Experts of a small language model.
Size: 12 layers, width 384, 76.8M parameters.
Experts: 20 experts in each of 12 layers, 64 SwiGLU neurons an expert, 4 picks a token, a softmax router.
Training: a variant of Muon for the experts, 5295 steps.
Below are experts of layer 8 (counted from 0) of a mixture-of-experts language model. Rows are named router (the router's row for the expert), gate (a neuron's input weights, with its number), up (a neuron's input weights, with its number), down (a neuron's output weights, with its number) and show model dimensions 320-383. Each number is 128 + 24 x the weight over its row's rms, rounded and kept within 0 to 255. Numbers have three digits each.
Before each expert's rows: "comes after" lists some tokens at least twice as common just before its tokens as in all text. This comes from a sample of Wikipedia text that the model never trained on. Tokens count by the router's weight.

# expert 9
comes after: "\n\n", "\n", ".", " |", ")", " ="
router:123103141129169127099161132136124129158149120104126139116178120138150090120108163139113117182107153115119093120154092104089127142149148132175101124109136150107143096101165093162144154136135120
gate0:101129153096088122125116104089087075156140145172105152128118100145161132139111130117138117122139131134122137113092124100111146150137152155049147150094140202117112131146124094123102060121110111
up0:158161132153169110166126135120128107149089137120141125128142106117128115131176186104173155136102168139088148157118129128113071129119104110138136104140160135122119126133116124122142148136135120
down0:112119123131139200137120103123100165133133125078157127143110133168129100122076152139138151127095117135124098123145125143162138139106154149124075119114130127169113138120111142132151093069162158
gate1:131151162110131143089145127136136138129079115187122151130101103100090121166093136127114135108121094110144149126122109126142154126111144138146092111124124108079099113150132156125145108137094118
up1:131105129103103148128084108131118150121150125123145183169162128133109076143146131118170134137095155163147127115103101081129122128130077126109133164138088104107181116138161162135159123131136155
down1:112129094145148136160140161134150134120117133173105099158126124124144127105135135130135124110129142122110144116124128120140118132179117080140119110137133142114134122111144132095143126133121129
gate2:142097103137114139109141118128135139152133113129103128159117086119151156097126093174155124140124106171134087136148170141112147073143127155087091147131137143124148122123112121157141146112135120
up2:128169144172136101148129127179125120076134170148133133095157108126140098138128138113123116147136126110148130102140148145114160189073112099144137180105101121138132113125115143143132154126148136
down2:157144133119144127142150125120093097111115122123149111128139092144198099130157132104141096132125134104096159100170106160128115113114097112125101147107116097124125123076120125124129146125121123
gate3:127112105105122130127105165124141087140125105110101120102176148082134099122105126106087099157097131121137119122085158151126167109123094130127103129115123144148146172145123144149121143116104142
up3:127086149113163123131090073131104143077109150116144080158120145125124139127148097103140124106159157129093103159171121161153104112130171135150167132098122172119137162149112098160146127122129108
down3:138115152127147112127105109149091200128131156106128131135118145124154142150114151119153118123178138139157183148104059152132165134124156103128164112141142112108111148098142123111078089127124105
gate4:138117105146167116105093098111106146143128124098094147096179128176139134093152093130097130109131138098122135141088158104130107111106144158172108129100144081087152100143155124124113102130120109
up4:126108133132176094106120080157129138154138147073112127145174153150119156124093101096095118085156142132106073154108125151121083112136083129140146140107142099130131082138151126108154090121118139
down4:164115111171112136118142112114123118119129148145150111154085081128120103141127122115137131102137138122102138180138114079162090116165134113098159140121138125100119132146153122121147156147123131
gate5:132124138112071133156093119148135104112169148122137081168145124156125122117147120122106133154137116098118145130113101154136084107132102157141142119141091142087169159161129167107162100098134143
up5:139105136121161085151155123145122115144096073128141148140151203116127136116138137097154171155176147094126127078109104176087126136137126116125112094158105110136152140122137127121123106172101091
down5:163146107113160142129141123093076147141127166134097140157159141119146108110132143111122146088096124154137146133088142118151141099144115106118117100118125084125109141116160105112101148104120136
gate6:118147129123105147122145173109107105121137145102106148145109134074151147136140093134111132129131129157128137121135111118103157147165117149126140114120115130127145127099137121128136116085152129
up6:141121073104140125128072136131173132163101138132110124134127113142112142094106101150102139117165122143118106103095121146127119178167089079136126134133156089133161145172124093150131144089123080
down6:113121127134107147102152148116138111121096129106110111157117116152112159148155109109094134130158115110157169102116134171108128137114093104137133115129147149118135164146111138112148145100144131

# expert 6
comes after: " |", "\n", "0", ")", " |  |", "3"
router:150129118124133135151120129111102178134146129094082116145124168146157128082103176147091166123158159149131122120143111110153167167128141144134140181135150155085121097111129126101167143145159133
gate0:138102104168141144169105142109151107135102133137149093140149163083134145153141100158151141138110133116129136144120112113092163150083122148167131148159174092116124155101077149133128150122151131
up0:138181143135147068143114100108107116148122165107110114115178096107147138124130098103116139142139164120162102160112113109133136106127156143111115113118141148148135115144130111134173103140133138
down0:129125120107166129097133117167107108108120146167111189142131110150106133139153111167115138089131100144137120127116156143170076123102161121092180146102104180154132124189158152169117094126115109
gate1:148112135164129073119122133154142098163133163098151106137194169096147162160121128128152112080134113124111144148121125136108172117105125129138110145165151133080101139159128097141172090124159148
up1:170119168135139107175143183121132098156140121150154161137144124153109120117197101112107129170102133097124193120120156085081129128123124140154182140142119107124111080094157135155131117133109175
down1:106121132140154144118102122163139133129149139126136140112116140107160142134119100126091132149157142107096131158111082136136112127131113131120138108136073106134159140077137108107102079123111130
gate2:131101136097130129136123134112152134129146102142093151108170195164131126127102119110126095107107061099069172148110119089096125161134178140146134152131138129105136123071117129128103134102170140
up2:120149108127083126125082096090116112097111080128150112124107108130109116134097142182167151097118128139167117063129168123112125098105126144101142135114115112154133138111149159157076170139097137
down2:139127135136148123171104102157105078120157102132186159076132123109129110123080152105142116164102099096130126067185149118160083120162106117108138156115127120106134157125126136150097116123089101
gate3:111146160138118060097136107165146152143110118097106200109119107113093104173160116108091145102161133122155136142114090100140133106125151124103137132120148122110147118134154115129109123134116132
up3:138084139155127175121145122121116119125122136121133133136161141081124128104135127147126165133125063171135118116114135103148184144117081165157151152152122157158131094087170126161114132106109076
down3:091165098132115130150107113112120112106145104111138136157133158129147144130189145137121136114163134112141079101160130136110158119071119120138131164153075141140171142154134141128168095135129150
gate4:136111120115080112122107148112132160113130127103124110177121124144140192127151148148107150154147165115164105140154109085113170134114164132114107117130124100155123137123099122103090143126128179
up4:142111119127134140141124108123105117127105131124124143121089156119162143146120077092123151133121094146134178125117157161077164162128099189129148108165153153089125103124128114181198132125155121
down4:115131138130133069085137129139097140146119151122105104158158128121111116084133151121141091090128111113140145163128164137128125109078102151104135166102134141106112122174134098115127102111143141
gate5:111089101172115159157137080118106165111143125134143124108143108116145147106148103101130133137150119109085110145133147129100144104111147172117114142125126105117147101120091126158141115132145144
up5:134128165080140118110131118092167160116096147141130097129149160142116207130131110127107125147190128107115116123167140111145117115137120124113134104153104146145154092148137124131131175172138153
down5:183150141129113112129163118105166095154113141122102175147125131147156131164129127152118140143210125097087118161119104109108112118100137109132132158127133114136116141154125127096117119073133126
gate6:128137087123136126101127125089146134105103152117136137132128118138169148131149097146154111133140120146111124095129113128132150138119139085146172149152108139154097119139121188138102151119126130
up6:133123179166159107080103103136165112108144127136107131097152149159128160121127143097124147141152129154157125168146136110085130145142170129163151110102127115091086116128110113128161152165150120
down6:117147135096123130092142126150159128134115119123068159154148164133130159150092142136114119132152090127119130174122169102157142120118164151132155103065100127135143119099161135138102105127148152

# expert 17
comes after: " | ", "1", "2", "–", ".", "| "
router:170147104124114159147161120116165091160094129144104118136109125113091129165092121121129145092104128096128121145145102144111141112181147115131131140128137135111125142129161131066185127110134149
gate0:173160134113105091141153143155117120139113119129159144121118147137159076163113106090167117124107144122118137128145142099140124170126143126139153155133150207163096130105083180114114137108160107
up0:167171144184158149166137117091148129148140113087159130089141184165129116093119145120113155105142125146135147149122124138099128096156102143105169117079124136133144156154127146173140125102158083
down0:114127168123103092117170124136155071151107121103139126128124129129121109152140122112090132132108142128152105148105135108132157156100133120141152118131144149125134178109094141137092093142102124
gate1:153137112088134153134134158146119104179111132120088114127145141105161140110117101114120184130132104120147098125107136150144134169118132146083130122077131177131118119063113128126104154125107137
up1:145145137115166099094093162154133114108127150084144148119092133148165094176153110159098055123146097096102167142138143140121134124136117083108191135141126142178132134191157095154126123132094123
down1:093151163130141120129105122145114124138132107134120115117124091118096131079172119123109136168146139153097112148111147135153156109122112160093172090108114147180130108131109135082137172105120108
gate2:117150143094146094154092114119126165116140126121153111125153126143164158105126101164144079104124111116161126190098115112136093120134132119120152176136152124125110166193155109130136109137092150
up2:153133130155108124117165116098131119119161142130132119074076093160134103172111136130122146098113153161123125157153148144088142135167130127159110082118141110113140154139155081111146129107116133
down2:133143124089116095140148099115138123129088138165119115154125109086115134094139125132100099110141143123104120168123093146110105132128128078142131154111154130142126161130141127101130123140087114
gate3:113097129104118137108144119160099079134137165144137121148115141117129119133156102149122118129106088110161117146108075129146147116108105133108101106118086144091141111106136131154128089195130114
up3:128094089108146098140105110173184148145114137150078174105092128136128109115143139082124100186144143146143106125122099105111130157116152109071080186150147147085118113098143133108103144104119099
down3:138121154100125131138127120150127147111136138103117141104102078112103130091133133114129141130121096135152081151145096132110143115151162123163146136125154136134106136106117102108098150119135142
gate4:094130107089131151112109140094181122174125136148086135138093121124100132128081163150154130167128129099155142106129149148108168111158152092122102142095161129104119102155093170116156170165129133
up4:124127132108142128154170123149106134127151110155134136142064120152119098122125182144148142131132155122127113159089138117162134133141167123127154145134196183116147083155139151142119151180118105
down4:142113111144154106155106144093128148132105136116093112121140119175113147162133135099154150092146145095141091113138100146082130122133095073102143127114153133147096121150110143141126141133141134
gate5:109131137145089164104135117150138104127131075109142125092099143161116129168146117118158094123131139193112123097113111161158128141123101172139123097156089115140175130129165141109134166154141128
up5:127140116128107126140157069132156125152112095109142141150111160136118149107130160125159097136168101150120149137132144134129121109144123179090098129138092132107124090128134096106153158116126104
down5:152106140172139118114123140102085095103117151092110137131143109134139137120144105130120194113110158117143092148174095113140165085145143114157131121130146129098139122149124087131133141182166093
gate6:139126155159169136105143146119140112129136114123170085119117138152145111080103130137109115137152132146122113162075123120186103145131127141108142161162123132134146162151127146216126153110130102
up6:158162079128112089100145145150128103125112125120098124132135093153123104105134147128134122074118113120136169068102108104109137090139135094132145117100094121094119119115098115165118121122129109
down6:173134136127188122115090098139089116127130124116115129143142191155082190130104117123116151111107083145137123172150123133089160124139122165086097128148092119116112149152128111163113131113111100

# expert 8
comes after: "1", "2", ", ", "–", " in ", "| "
router:135154158158134117085149138113106085129113161168137101148143101169159139124123115117128117095133099128117086134091068145135134142182101102098132161146129134106152122148159088091157117098120106
gate0:122159127104101096103129126104163099141113127146161119151133091117071137111112121186130144100104126103138089132125119119103107106155154076121137164128132132121102154146116119137165123128114139
up0:149155107112103120127109122092153132121112133148126109120097095132103133122116106147120117118114105146123193141115140135135111093112098115062102095112096096113110128088135127162171080122152170
down0:092130154094171123106150159155106156116123133132097122167174108093174111094155164128123104152130112170148144153157158130134169145144114108150107083135154118146150130135134160123127205166103112
gate1:154077170119139098131139140115123107136149110109129109153137127144117122106098126107098106135111135112115104132113137141118128142154086197138130131108120130128158090128176129080144114094141115
up1:125156124115134169148130134088142144135138074150125110161122140135122140127135134124171150120119145129155134138120099120118135154182062110146159141156096114144088137055079151150099113100178139
down1:138114123116145119180119153126183090126110141085099047125139138095179090126128132116136116130128140134155115166133136092194129129167147121126127148115160125153116146144123113137109111146138141
gate2:092124122133101121141113123137124044156107141131129131137131151128152141069127098101162154135128115110165094097144140117116120116167123131120107136108136106129108113113102136182103128126109130
up2:139130150123169141123143070120118127150114092121120128174145134155090106166197101122136114212103107091084131122131157109155067138109130145097138121119120175099122160130108127154132119187060088
down2:143092131160144157166116131164078103119103162153098099140097128128126096155131107100124127152145139131154143123128150166133132112124141137119115153127076149160163125122129159142152129107112139
gate3:062084141124123133112102153144128172150103143120110142088164087095185143102142126103091137146121178090180119153142136135114154111118101153085150154089159148123121083078100119118148124157119126
up3:112166122107087132125148130118141149164089124107115113107095108099131068127111153103072147116127120112150111114122128140114166128104121126119129187129090130164096126137144157138149104142144143
down3:158137081126115124120086092070186098099113113107157135130145128135061152173152113159095160131134096134146141158110144134097151118076139120132120137128156122098125134153141137118122137140112126
gate4:106204060125119111133146145130093095162124143137135108121189087122154106128117106099136130133173097109120156143106125147130117107136111135126146146070143156123096178123125106144129175167128133
up4:127150150100124147170108115130113112137100128112132130132131127142097131128124146152137115129124143163091140061102121075112094135107157108122111123131127104110175142135138155137096101141139151
down4:168131109136157153158167185134105125119100167115122144114101123117109109121089130143152119130145136148143130114112102136162151158114160110145125137184115104150179108116146148138087086132132102
gate5:153119107138124135131120074177126134150112090169114121123099169181118149159136137160111097117080124130152132139143127109131096162140105111144092136150100105132140170151162133136131101120106113
up5:130151133147134164129104117121124141072169146144111109112091120112158145110142103091112134146124144192126132177148126115162141137158148143102185111179156118144108141102093126131121101101138111
down5:108129090126140172161142164133125151112115141128112167183130081092153150108118104097138109177137119144134081121143137111189160127105091133135136088171135126125121153139103180164111130114159117
gate6:126111104122128117122093119107170142162155138143090123131170091157115124114178122108134139111114137119116094166156127163135160144083175104128116149139122131132133142136131103078138137093166129
up6:120105153136121096100126138175167156130117157121142072125160179134163121122198098115092093163116101135096119168145124155114185092149099124164102150131120167064144119146119147117092129135137130
down6:137084140093133142130134112096147097090138141149117096072126038160109159135133149123166146110111151129160132115120140127114121120104110101137161122121131113129114145133155096096156122117107135